From a checkpoint of a small mixture-of-experts model trained on Wikipedia.
Training: a variant of SOAP for the experts, 9025 steps.
Below are experts of layer 6 (counted from 0) of a mixture-of-experts language model. Rows are named router (the router's row for the expert) and show model dimensions 128-255. Each number is 128 + 24 x the weight over its row's rms, rounded and kept within 0 to 255. Numbers have three digits each.
After each expert's rows: a language model's description of what the expert responds to. This comes from a sample of Wikipedia text that the model never trained on.

# expert 5
router:139109071122139106127164146120111144093108133113121131090088141130166127126134126150136116135133115126125129120126137125118131179116130129167134135155131140116149112114153145154107144099118154103098113126107139094138142179106148132112152086107181112155099196166116128109141119128151110113048120134152155128149133138090132139117119142153121148155137144118152111144105118118128127094127
Copula and auxiliaries

# expert 52
router:114106153150133124119129125096142136140120108131134119071148121117166105116136157163138116123129153149113122119136125136101140148142126144149101098127128136152134059111136140138088130122147169134147097170117126064144109118137104158112144126095193134101097104172136110078113132141127088118125097151128146113178142073099153142117119154118102140126110084138121126138097098122146128115060
Foreign-language words

# expert 43
router:106120135102143123153132129124118146098120123121122110068125152098141137113132116142133107118110071106130152128153103164151150156115133110120103124171154158141144116132144135130132179131123168157074107101141144129135114178144093088127134124121218133106095159107125132122134140114105153075060151142148171187137116102118157118106120141166125098145157076137129113124094120115110157145087
Capital letters opening abbreviations

# expert 11
router:137128131110111123141139160112141133135123127136106090088115114109158139130146159154094152129162118142118113089110125175121118151150118132156151136136117196084123120124148128166131142141155091173145113099134137121112098129163107120129141161105177083110117136126106159099137122129106124126137170130125141141121132120059156123122108146140091109206175083137133122127108099109127166127110
Infobox field labels

# expert 49
router:112170157135112105113117110112146128129120130147148137134123116116186142096149155150144151137124147138126132073123113150127165145110121097120134119107134176131123150115126130138112130130108113177115128125129135125134097138109132101115127164126159126122078149093120143125173114143092130098092156125120118149156158070029126074119128145174141138171134117120133146121132132118098166111024
Clause-joining commas and conjunctions

# expert 44
router:139139099130114120123088142133116157154100143203152121117114087140200150086137142123140135112149118122099143106143110132133128161133117085135127104125148161156127098132141118131091146110103166123110085135108126123110084129111124109147139157143186086152092103149154154148164080111129121084151179164109115107171121099042160145126136132119101115171128085156131118143099115163132159146089
Mid-word Latinate stems

# expert 22
router:108114121111123128159140124101132126124127140127154103109118141114144102110124114119131109140162146169125111140098127152120147157140121147106101124103140158125149114111147147118082162122120163143089142141082113145099149096132151129109133129110167122119087135109111117134168128161117120165125139140092157137178107076068142154116132178155095159171157114142133151151110076097128166140143
Abbreviations and line breaks

# expert 1
router:153126141108087104143121124111126141088121133129149142100115125121139148144157170133171136116167118103114109117133080134105182150098153141152090103145147133100099143132137141125140170139118112110120124120130138127114130106142122138145134100122181130132072155117135130115171172107105099116137123150103118125174112092029115155118105143125102149170154122097139119114089122135139132124126
Score and table separators

# expert 15
router:161098121129093158085100153094181141096143147131140122046076133116179110133104140147127116152131123165131129164131134155118144189135131133131146115164170177093127108114132128127133152153110161171133111111107121131118116136102133129145098106135181182127113132147164174112147116174143124064069139111123140154156141090082156159095130151165134112166138120119153111160086100156137138112090
Line breaks and coordinates

# expert 31
router:126121069104134112163124087142104152115139162141148110083109146125173104151110145093134096109136147150135134108119115106127152167153126142151110106156147143093119105096132157131107142125124120135147110126146145139126131152160115074138141149145177130138123148158143130157142139136095142083059134150144135150162190056053119114130124124157111126147131104130128139111090115125130145166107
Infobox and table markup

# expert 55
router:143140107144086161162086137127155137054137158136154108065099117103179107104168125139114120159120119118083141100124131129128136130116104128149129092136104136093146129106162146120115121108098169146134080105103114092127141126123138096104130131117180091102123150140138105103144131104138124078075154136138142145156099083070118128147110164160113131180167114132132132099124116133122146115073
Proper name openings

# expert 21
router:125128093122110126160118147124170117105099162090134108065113152078149127140131145136120105117141086168090121107092125190092129178115149132148129130151135134133135096146139127132102116151100178143096123125128166084136148142153102143130134104148184147141168114106108117128152126113123154113110160115146111162174129096078179155136111150164116154166126110109150133103125119151110146153109
Heading and table markup

# expert 56
router:143127128126103143130159129164146156133116142157106115086134119112129141078139162132131124093154116119081155113101097135120143157132134146159125124161119156082124136077144162142081136070112169114115102150125147124125111151145106108174124155156161114134119159131141155147129116116154194146098115126148166153200108102075163134105127128127109141136141087112119148152111100125144145129071
Year digits after in

# expert 12
router:172133097096119140123144141136133155107133142136111111079134132149151134107141136111105140118152159102121135091096120125123126148096101098142108126128143136164096103148123149134121137143101119160104100116153184127149122155101128154124109157130176130088116163132162128099144096149156133126074098123143130154134093083087149135126124139147147112160126137108119148092113139168146148132061
Date digits and time words

# expert 39
router:103099138109123118128124175084090165104137130136141123110140141078153122123153164176120129156134161105120113112142139111105137150117106133156151132152134156170117141112109139134078152140149155147135093111126187100128163117115115115153114131147216108137113116177110107140171146141140132107125150131114152145155140080074122135130129180160133113182120141136148147141124149138102135108063
Modal verbs and table pipes

# expert 16
router:133103125106144145152104149133105164116151114142152065091149118154177156125131133115114153123138131145089161142173171123105121149136108137126100152114142151153119133118163151142134122130109156181103136122110127121126092096142090116202124139120153108138142119136153148112127108119161122137103162125149134116154171100016160134156119157147126109172186149123091132128102122158140150110077
Sports scores, compound modifiers

# expert 41
router:124133116086093143121119134144115154102104151124144140113133099093163114119165142123150128120155123155155126113143142108132142166123133111185124147126154207129096123111138150115131174102135118153129059122103111116170134138125094107157164126118167087117127150163119119142148113141110151095104170116102153141144120089074154126127099119159152114141180111126105110143127117118119120136073
Relatives and table numbers

# expert 7
router:119129091107130127136109157095146114098118164142152131084155121088123105101123110152132105162150113109126135061132134155116158178113134111127105145122119147132091165131145124118111136108104123122111059134127139122137119123140124118133126116104135153122091136151147132121134149127128093097114157098097112107134106097066131124108106135123125124157129127135118128153111106178111145124087
Relational function words

# expert 18
router:130107105119146128120115125148160150113137134153154116118119093136144114079123136155116155140110111110112126123114121121133118126133121103130142096143122137118107118087150105111144136099111156171105120108112128108138127114122104129112137160082188121097126162162134105129105112134118119079113106114131117153114152115081163112143119162162123129160181072108134147113130125139120159084102
Sentence subjects

# expert 8
router:098112119120129160123112149124143131094120123139138093085131111140135135144112162154133131124113134102144115063156142135132156180128085115140137122129133169139123094160142172129115110114135136130123069093113146090155114145128093126124117142124178098120124136143127151101124109175125120110070131141131118125152088077094154142125099119149124141151127082142135119141125104144149149143122
Table separators, prepositions

# expert 53
router:157120106133130132168121134104108162115122119122131097075107132137147135087180139110131128138140104127112146125143167111083179166132109099153130140138129139117111124134139125138125130109151145145142119121113136088141120142115118140115143114145180132127134116162138153092122116126131139117061149130115139142141092137060134149129133161139097138155168133128142123121106108104140157119078
Line breaks, determiners

# expert 37
router:131132162131133134124115132123152140128167128170136118095126125105180150119175155175114100103163119145168136115107100124109146132171085124145140154138106174142070129120144098119097158117116155127120138104101126073107156148081135116107103119101175138113114102128141117109113161169146134103095147173125134117167116114099089117095107140137082140156131092125148137104130111125151115132087
Verb stems and years

# expert 19
router:121119116115099164143096132099147174117129130165136118106104126108177092102163134151086132120134088100103129119132115136130138147126107112141119123133140144155121104144131140115112106142142171155112093128117100094085090147109100116157138129077130109136084187145128164100130105124128114109110149157155142143170142101071130154126099158122145130162147119135135133089086081146172132110075
Material and common nouns

# expert 26
router:126128141146140190109157112091135147118118136162127112084118120119173103086166112134130119142152114135111158130140102131141148143156107096120090137133143163108124129153144160127104123144113141160094111159101112084118120096123147097107142171105115110146111127103117130119143118139131120072080121154156163141127119085092125102118127137143107126157162112115108119090096114130119144185105
Clause connectors, of-phrases

# expert 13
router:104136131125122167147148135147166160119138136119123146055112153111111113102106131132119131159102132121146141112135166153129123143113135113160147108161143135120111134107137110143107135120119144149130135117073127139163131119144139135120139154106170117133111130130121118141124092130128111103059146136157114139145099084096102141134121186136129104154108142160125122147135098160163154136057
Digits and number words

# expert 25
router:139108149113123137131107122112114093101141126129165121035166143139142116118107154184110125132142139132142108099105128145120114151120110160136101086162092152127102135118137154166149127120118124145149127114130163059127161130114163143096133109140194113137101163120134113137106124104121109120078116111150129148178156065108119134138125124177115130134142099099119119094107079145131154128029
Surname pieces

# expert 0
router:145099114130133134140154150132153149093151149099141084072139107081166125139136140166133089112116100137128152121086125111100132193158108099148141136143098222094122110136146150159127124122145126167166121121126139113112153099154137135154093108133169118151108105127122143119169131112117121097131147150140144153146128118082124160133120140113125127168163106108119138134087120164136143120141
Infobox and heading nouns

# expert 3
router:117135154111104145158125149134102117102139126120146134103140132146149114114125121110089145136125106137127156125122123102120131150153112096147124176149139159121132128127139112139107153116138149128127079097093130110098095124154128101100082170113148118135116146146164137111137101105146121125096106140145139149116151120082105159168126163118115149167123108094126126133111099169152140124086
Determiners and opening quotes

# expert 57
router:123116124145090133134124122135095149132096127142158099063139105126177118128139130129155109125131109120131152118126108132116107136130106144111091132132141152149121131080134134110135140160130138111149092093151164114129076126128154099150145105122158149111095141139120099068147119124095123122124116096127136107165104080070094155146121153183120104162187119131156150131093102144125143120041
Units and magnitudes

# expert 33
router:100086099112125170132149145106078091115138127124131112111106124132123130128104145093119147152107124146111143137137103168083128179155107109127099123143146143123090100161149149158101166139138124146135121120106168112137135111133102107109147131136163103111129146133158144152127102120143109141116131154158154118119131119039177138104123144128142112198169139125098142153125090166112133163110
Time and role nouns

# expert 38
router:149129088114105129151106113142091124117153131154130096120089157117161099144150182155119118120103129126138144098094118180150101165131134115126140133111144139129122137119135102115120133086174140151132127149091160106152152177151135101122152146128153083178112154127137109123133159139129174093095136142153140152141123116060136104131116124087104127167146062096114137115115094120100139120106
Day numbers, table numbers

# expert 34
router:137120141094143092138089131102150133140141124160116126106126134105148160119176137163100136154152128166120123122151132137112119173107118149143136111142112176157132143116121151123118116138126116175096086138124114141139117114105122122145101107158155102108096137137131130111138118108134137108055162131104160140144134106063156142116106108128123126213145126130140104138129144161160123120070
Table cell openings

# expert 48
router:125152099117096143151109157121137133139102118148139078081134124114144132120110165156118138123117090130170166118122135164138125124130112093121146129145141136146118134141119150143118119119144164134122094106111133113131125143077117148165127128128202107135085103144171147137165125167132147093057151136128124092140186058105195148146122124111148114155120079122099139152075099183120113127083
Word-initial fragments

# expert 42
router:128137114094110136145103133140178137067129127159151140087143163122124143131119174134120096108152149141094164091164120141121125165122105081170123153126138187187135139122131149151111111139129135111132061120118130122149092129092103109129124085139157114145095159142137112144139115135141109107067150143124120119123103102093130157104109127122121163108150120127132106109106118122150165166086
Quantity words and modifiers

# expert 61
router:157115120112089144170131152116164151129139092123140096121107145152206121106135133118098104076113126125140140091123150151128144155155117096142119125119162172105133122150162143104144120144131155142122086173119152129129131150137126078128136111113145140125102134152167144112129127120142143109116164138129138119188133106081117167131110141140085130184139083096147131156136100164168136138066
Domain adjectives in lists

# expert 30
router:134137124145129124096114123112152134099118154111158094110137160132137132107120136154095141120113133095133158147098130161131111171150118126093153132143115172152102136124134107106106150108109145156158129124141158120106134143120147115116135137154185118145131165139134173134107112121138156064090148140127149109128133086058111115084121155140118108175173105099130146117105093175139135149094
Table cells and separators

# expert 6
router:137122119156115161129123163117124139097157137112147131040138131130160105124146143117096129126141146137120113128127104150143104167158131130129146134132129143142119133157132142112132132111123149152098132159122115136131135111107121131147133147134098109094111109200138134113151140125165127105141163134137120134134133104072136130141125134119121108215136097124107123114143096126126158129051
Definite article "the"

# expert 35
router:144107105129073093105131126129158143125154139109107099063111134097134119120120140110128119136134167107108118105138116142147123163100114104133104106106144166137114093124139152100081134158130162157120118149133145114103128113122111087176162138146187121127141141145129093139111143156135119117088119135135125121172118106096111123107143152121109126163153093155137121144094134142158163175045
Non-Latin scripts, rare fragments

# expert 36
router:132146137119115146120134131150140140084155144119144114099140150114143127120138140135113141118128120137109169123103090148116108133129110136138112126115136156147101095126130120146122147123166129150122054157140115109112119142151144152123122145154111122132133110154164143114161138126185116113077124121156144163162118112079149141131130151164129106146142092131145147142089120135119166165069
Function words in prose

# expert 24
router:136094120112089144151109117138124118089128155135143132062105151120182134112119136143146172097137146105125130107170118140090162127125125137122087105133140162108138147122132106131122117164122108133122123116134133131106139126118129139146118123136166132108122141151161107140147140129113114088103136123137100092150149122092130133172133147111126144172162109118136103116124143109159123127071
Decimals and section markers

# expert 28
router:153140121120113153112085153150117130122132142121118108108143120095127106081149141121085134141120157137141150111148144139106099118136107146161150133184132146135057110157157135125111144102137154131096103128113125133116111131117118089090141153089192127119129120104136132142157085132102142133110147143104079093146129110090143143120083115123101114159133114141132187146147108134163126131124
Verb stems at word start

# expert 60
router:096160140124089146129101116126133145118170119147123152120137155141129104093107103152139168126095102124098103106117108126156122154153134093171139113120132118176121104135145121152136129128124149142127079138144140121147128139118123132114163112131138111134113154101154162119141115123162135103135145089110144098129079111023138143129109111135118122213144126112119120087089102079148139136119
Activity and process nouns

# expert 54
router:131136134165108116156121132105166144081139120131133131067139092110157148113106123133127109153109151122125126123159124156100132169139120101149112113124130182134156114125129119114122119110163172146152066097134177052148148182122131136173128108110165172118127130112148122114129151126158113082100123143145122152134120090104093105092106165119098119189142102143120130121101101140125133117092
Lead sentences, foreign scripts

# expert 51
router:148115117149090145138095111118112161129121146138140118080126137108099097130135154156141144119123105130110125091113101126089140127150085107107115134144145194133133102143145123093101138107115123146128100139150103112098126118150134130152154136119182132115108164154120144136160125149137159117083156132148147114144156101090134108084126139144169118173172126136136141139073106134157161151032
Year digits

# expert 40
router:171095112110132107118142102134117171104099103122136133108124156094156126062106136135112133153115139117121122113115157123139167161134135109141175131131152135140135146131145100109114127122141152168155120112113137111099117146106117143123147120129141136100119197146144106138125135145108155085119133122123152149146106084091124130137118130121141114159123129101133137137093069150075160095084
Nouns and object pronouns

# expert 32
router:130088123119106126134137136145156156124129161110142113108152123120142144061163146164150130148145141124131143105114106124075166133087117128148114137174147180177153089142137138113108109134122187139132094120142127108160119152136143094121145133113202148126131115136127148099137108126094092123066124168118145118143156122089131122097112133123103138174143111136134163141146101170149142152069
Word-initial stems, modifiers

# expert 62
router:111139097118128156106103136138141131071157120128143112086096107098152127104145161121118097122109162105125114151127141136149122171124109121148105128154132158106140147138136152126104106132110145139131122122165087096107155163114107094118132163095193105079065125180129116077125089123124124131113157136153172138147096117073139141122143142167138094171136140145151109113123124145119140118057
Line breaks in lists

# expert 27
router:152127127099127112144142158109125163122151152148136149039116135060134145103134137120134154098105142163111109110122136148099120171112139113142127139124146149151160118118141148127124110118109170126140131144103128142115120129105113159151134107126169118138130146129080137080130149145157114147099151127153139125152127061104134142157134149128135144171143114119147132109086095145141171153091
Formula and code pieces

# expert 14
router:136108091142137124118124097114114160083142154116124105070124118122138130137169151119125113107142133131114164130114116113114115158105096102105111127144188151118121110128155139082116122127159134117144110134128161130120085140128136152128103114123167129125117163116140118094141109118106136083097126156095147126154170086078112110114114150137114146207139096131142151126103111160126151124116
Month names in dates

# expert 50
router:123136140124122118144131106158124122113117130119165078118112112097149164127132110129065139132165142113117111050137137127124115145119165168141106103160115151113134101101127153120105149129100156154141119123132130078135119115149125127153152123158154155128126110110100138090123135107083142138145159106122150175134136098084086117105117128118138135129161109131119162132096160113145159111135
Passive participles, predicates

# expert 58
router:116114142087126141155086151116101148156173171114125119099124131123129120156137149138134120169141129139094122073149134149088165168129124136116120141158126126176138123113142156130129135138146133144160085112174140120148134126107143137101132159118172098133160158112145149140148142101126151138157143156163124166150090135088106172177115135163119109157155125102145140105138144089148126096074
Closing brackets and quotes

# expert 17
router:104129093119131163109127146139137116082137111134145127053135163123155109135177139135106109143120119106155141080127158153135173148098121112111151143115139150140113153143135113114104136127161150153109086149136137121137109106136133137126181145142224106123120189121160114102114130121121119107069153154125151143115145062101139151129106115127168133147175087113144108108116112146091164168091
Personal name starts

# expert 23
router:108108142108120140124106134100155154112114135125149113067110125148176100139160152141101113110148137084126123057150149182113129131084129090143124096141172138161145110103134118107096138108106154115127077151131138080123105134113115132124143177120162116134100161114131144093117138122137116109092143120129095136142145099106133121121113139124119136173122106142160120131108101116150137130085
Titles of works

# expert 45
router:120104127142124141142152105114138157133092133123103168044143119142184101108156156132097149080134131116114147084132123163134153150139099131130129161139118168096137124137135156125118161145105177161117090131130127104144087146109106103133106145115232135124133169144175161115138112113137129136103142104159113138131117087116123139132117144127129152161109102094105139141106129130117148135077
Place name fragments

# expert 63
router:103099128096102126162129163098122153129115120127199098083104190144166127110134133136124100118137113107118152141169122140131095142124110077135137128155154137112110134121167115125138111108141192148120132132105120099128099124122133122159143118118153104119128143149111126117144152102106121127082138135138144149162111122071146113133107099149133114156136099127130142105065109116141133142100
Organization name heads

# expert 20
router:118115086139067124141119129115121154112105094181123083126124137134182122100132144154113111160148097124123122107121113128115146126161101131117100104116102154120142140133133160148159140135136168122092110140132096097165102153138122128160117129091160147096118115119112145146141118161146089103096126124150129135124149097061119163095110133146140116171133144136092136072132104102135125088083
Year ranges, score dashes

# expert 4
router:148128137091153087141142114129105166105101130123165093096157171110121140109108118134118127121121133131119137093156122149110113102121126150116152115167121129148137109137130149099090151096091155146109133159114149078184139121082119103158153143152172090091125152089142098117152129136124138113134127136109157140175100083045136163126120144126117139147137123128174118085111144168128135112080
Year and number endings

# expert 9
router:131111102101133199143117093125102121108152091155117079099141099119123165098135179147140151151105097111131151105129131144130143138144106129125145108120137142108127087145133083148129168128118128148154117139145131146082118137145139093141118132115166122127145160079125090135103126113089107103082124098129153135139130159032138145141138133136120104111161090128140125120120086127136152113091
Prepositions of time/place

# expert 10
router:163093145156106148168114110113118136102128104115156147049148170109162127104144133160107142137157163108098103123099112125127133186151095126139106085132106178092116135116160148131107090149123117163164094126140144076129126125127163138101122109145219093162130162142120127137141127127118127117095154090137107115183136093111143119101103160133113138157121114126132127104102111123138128099075
Personal surnames

# expert 47
router:117123137103116133161151143119113141085137152136159095070149127105163156125142089138123149126108101129173133117118101143126138193151107122147107128124119139138133080089130124136116112128115140130155071118155138112121128152091144155119159113128178145131127142138118137114131098148121105091079140167112130142162130079110134135163128176146177155175159099148124133124138105124132177103065
Table and list delimiters

# expert 46
router:125143099136096156132109169145124107107113132153174123118151137103165117117114127122109133141131132102102151119150129137134102167152123130126101154166119169146139143160138150139114140103148115176110078161123113109095116113166140114110138150109172132143092157117144114114143093144145134117088149153087130117152139102087142148101125131119119118175151109110145132151095096125132154126096
Words before names

# expert 59
router:156136119134117145137104108124130132103121123151083136119146159124177173131117095133131120129141090161134119120101154149123192156134139135111113103123154147132130105136143126098150142121152108127166114113118121131133140153140121106169098091103160107114115124117146131120120139147130170094082129114170196141148099110046139110108127164140111147176133090135144125138092122107112143142131
Past-tense action verbs

# expert 2
router:114132094130094162125125117126112148109156123143144084082119148115154148141110109113138147100118122122100150117112155129120130137142108117115122130122139156190102119154138127090119135123125162111130057120111094081145116141134115113103143129148229132125136093139098181092136144138119104128113126144139159149129101081107121142104108137138146139219150091094120131115132130153140134153121
Sentence ends, first names

# expert 29
router:147115121107130112150122140095145151092138149148116114076130107109176148117123106143140091100153105094147166063139106151129113153133133134111119106127147143111099134117142171130098127116156178144113086111141121092133120137158118138140103148114141123134107166179158131158166081164136124115125143102150141122147142113087142158143126118108115145175168130110139138121091095125118121120087
Places and nationalities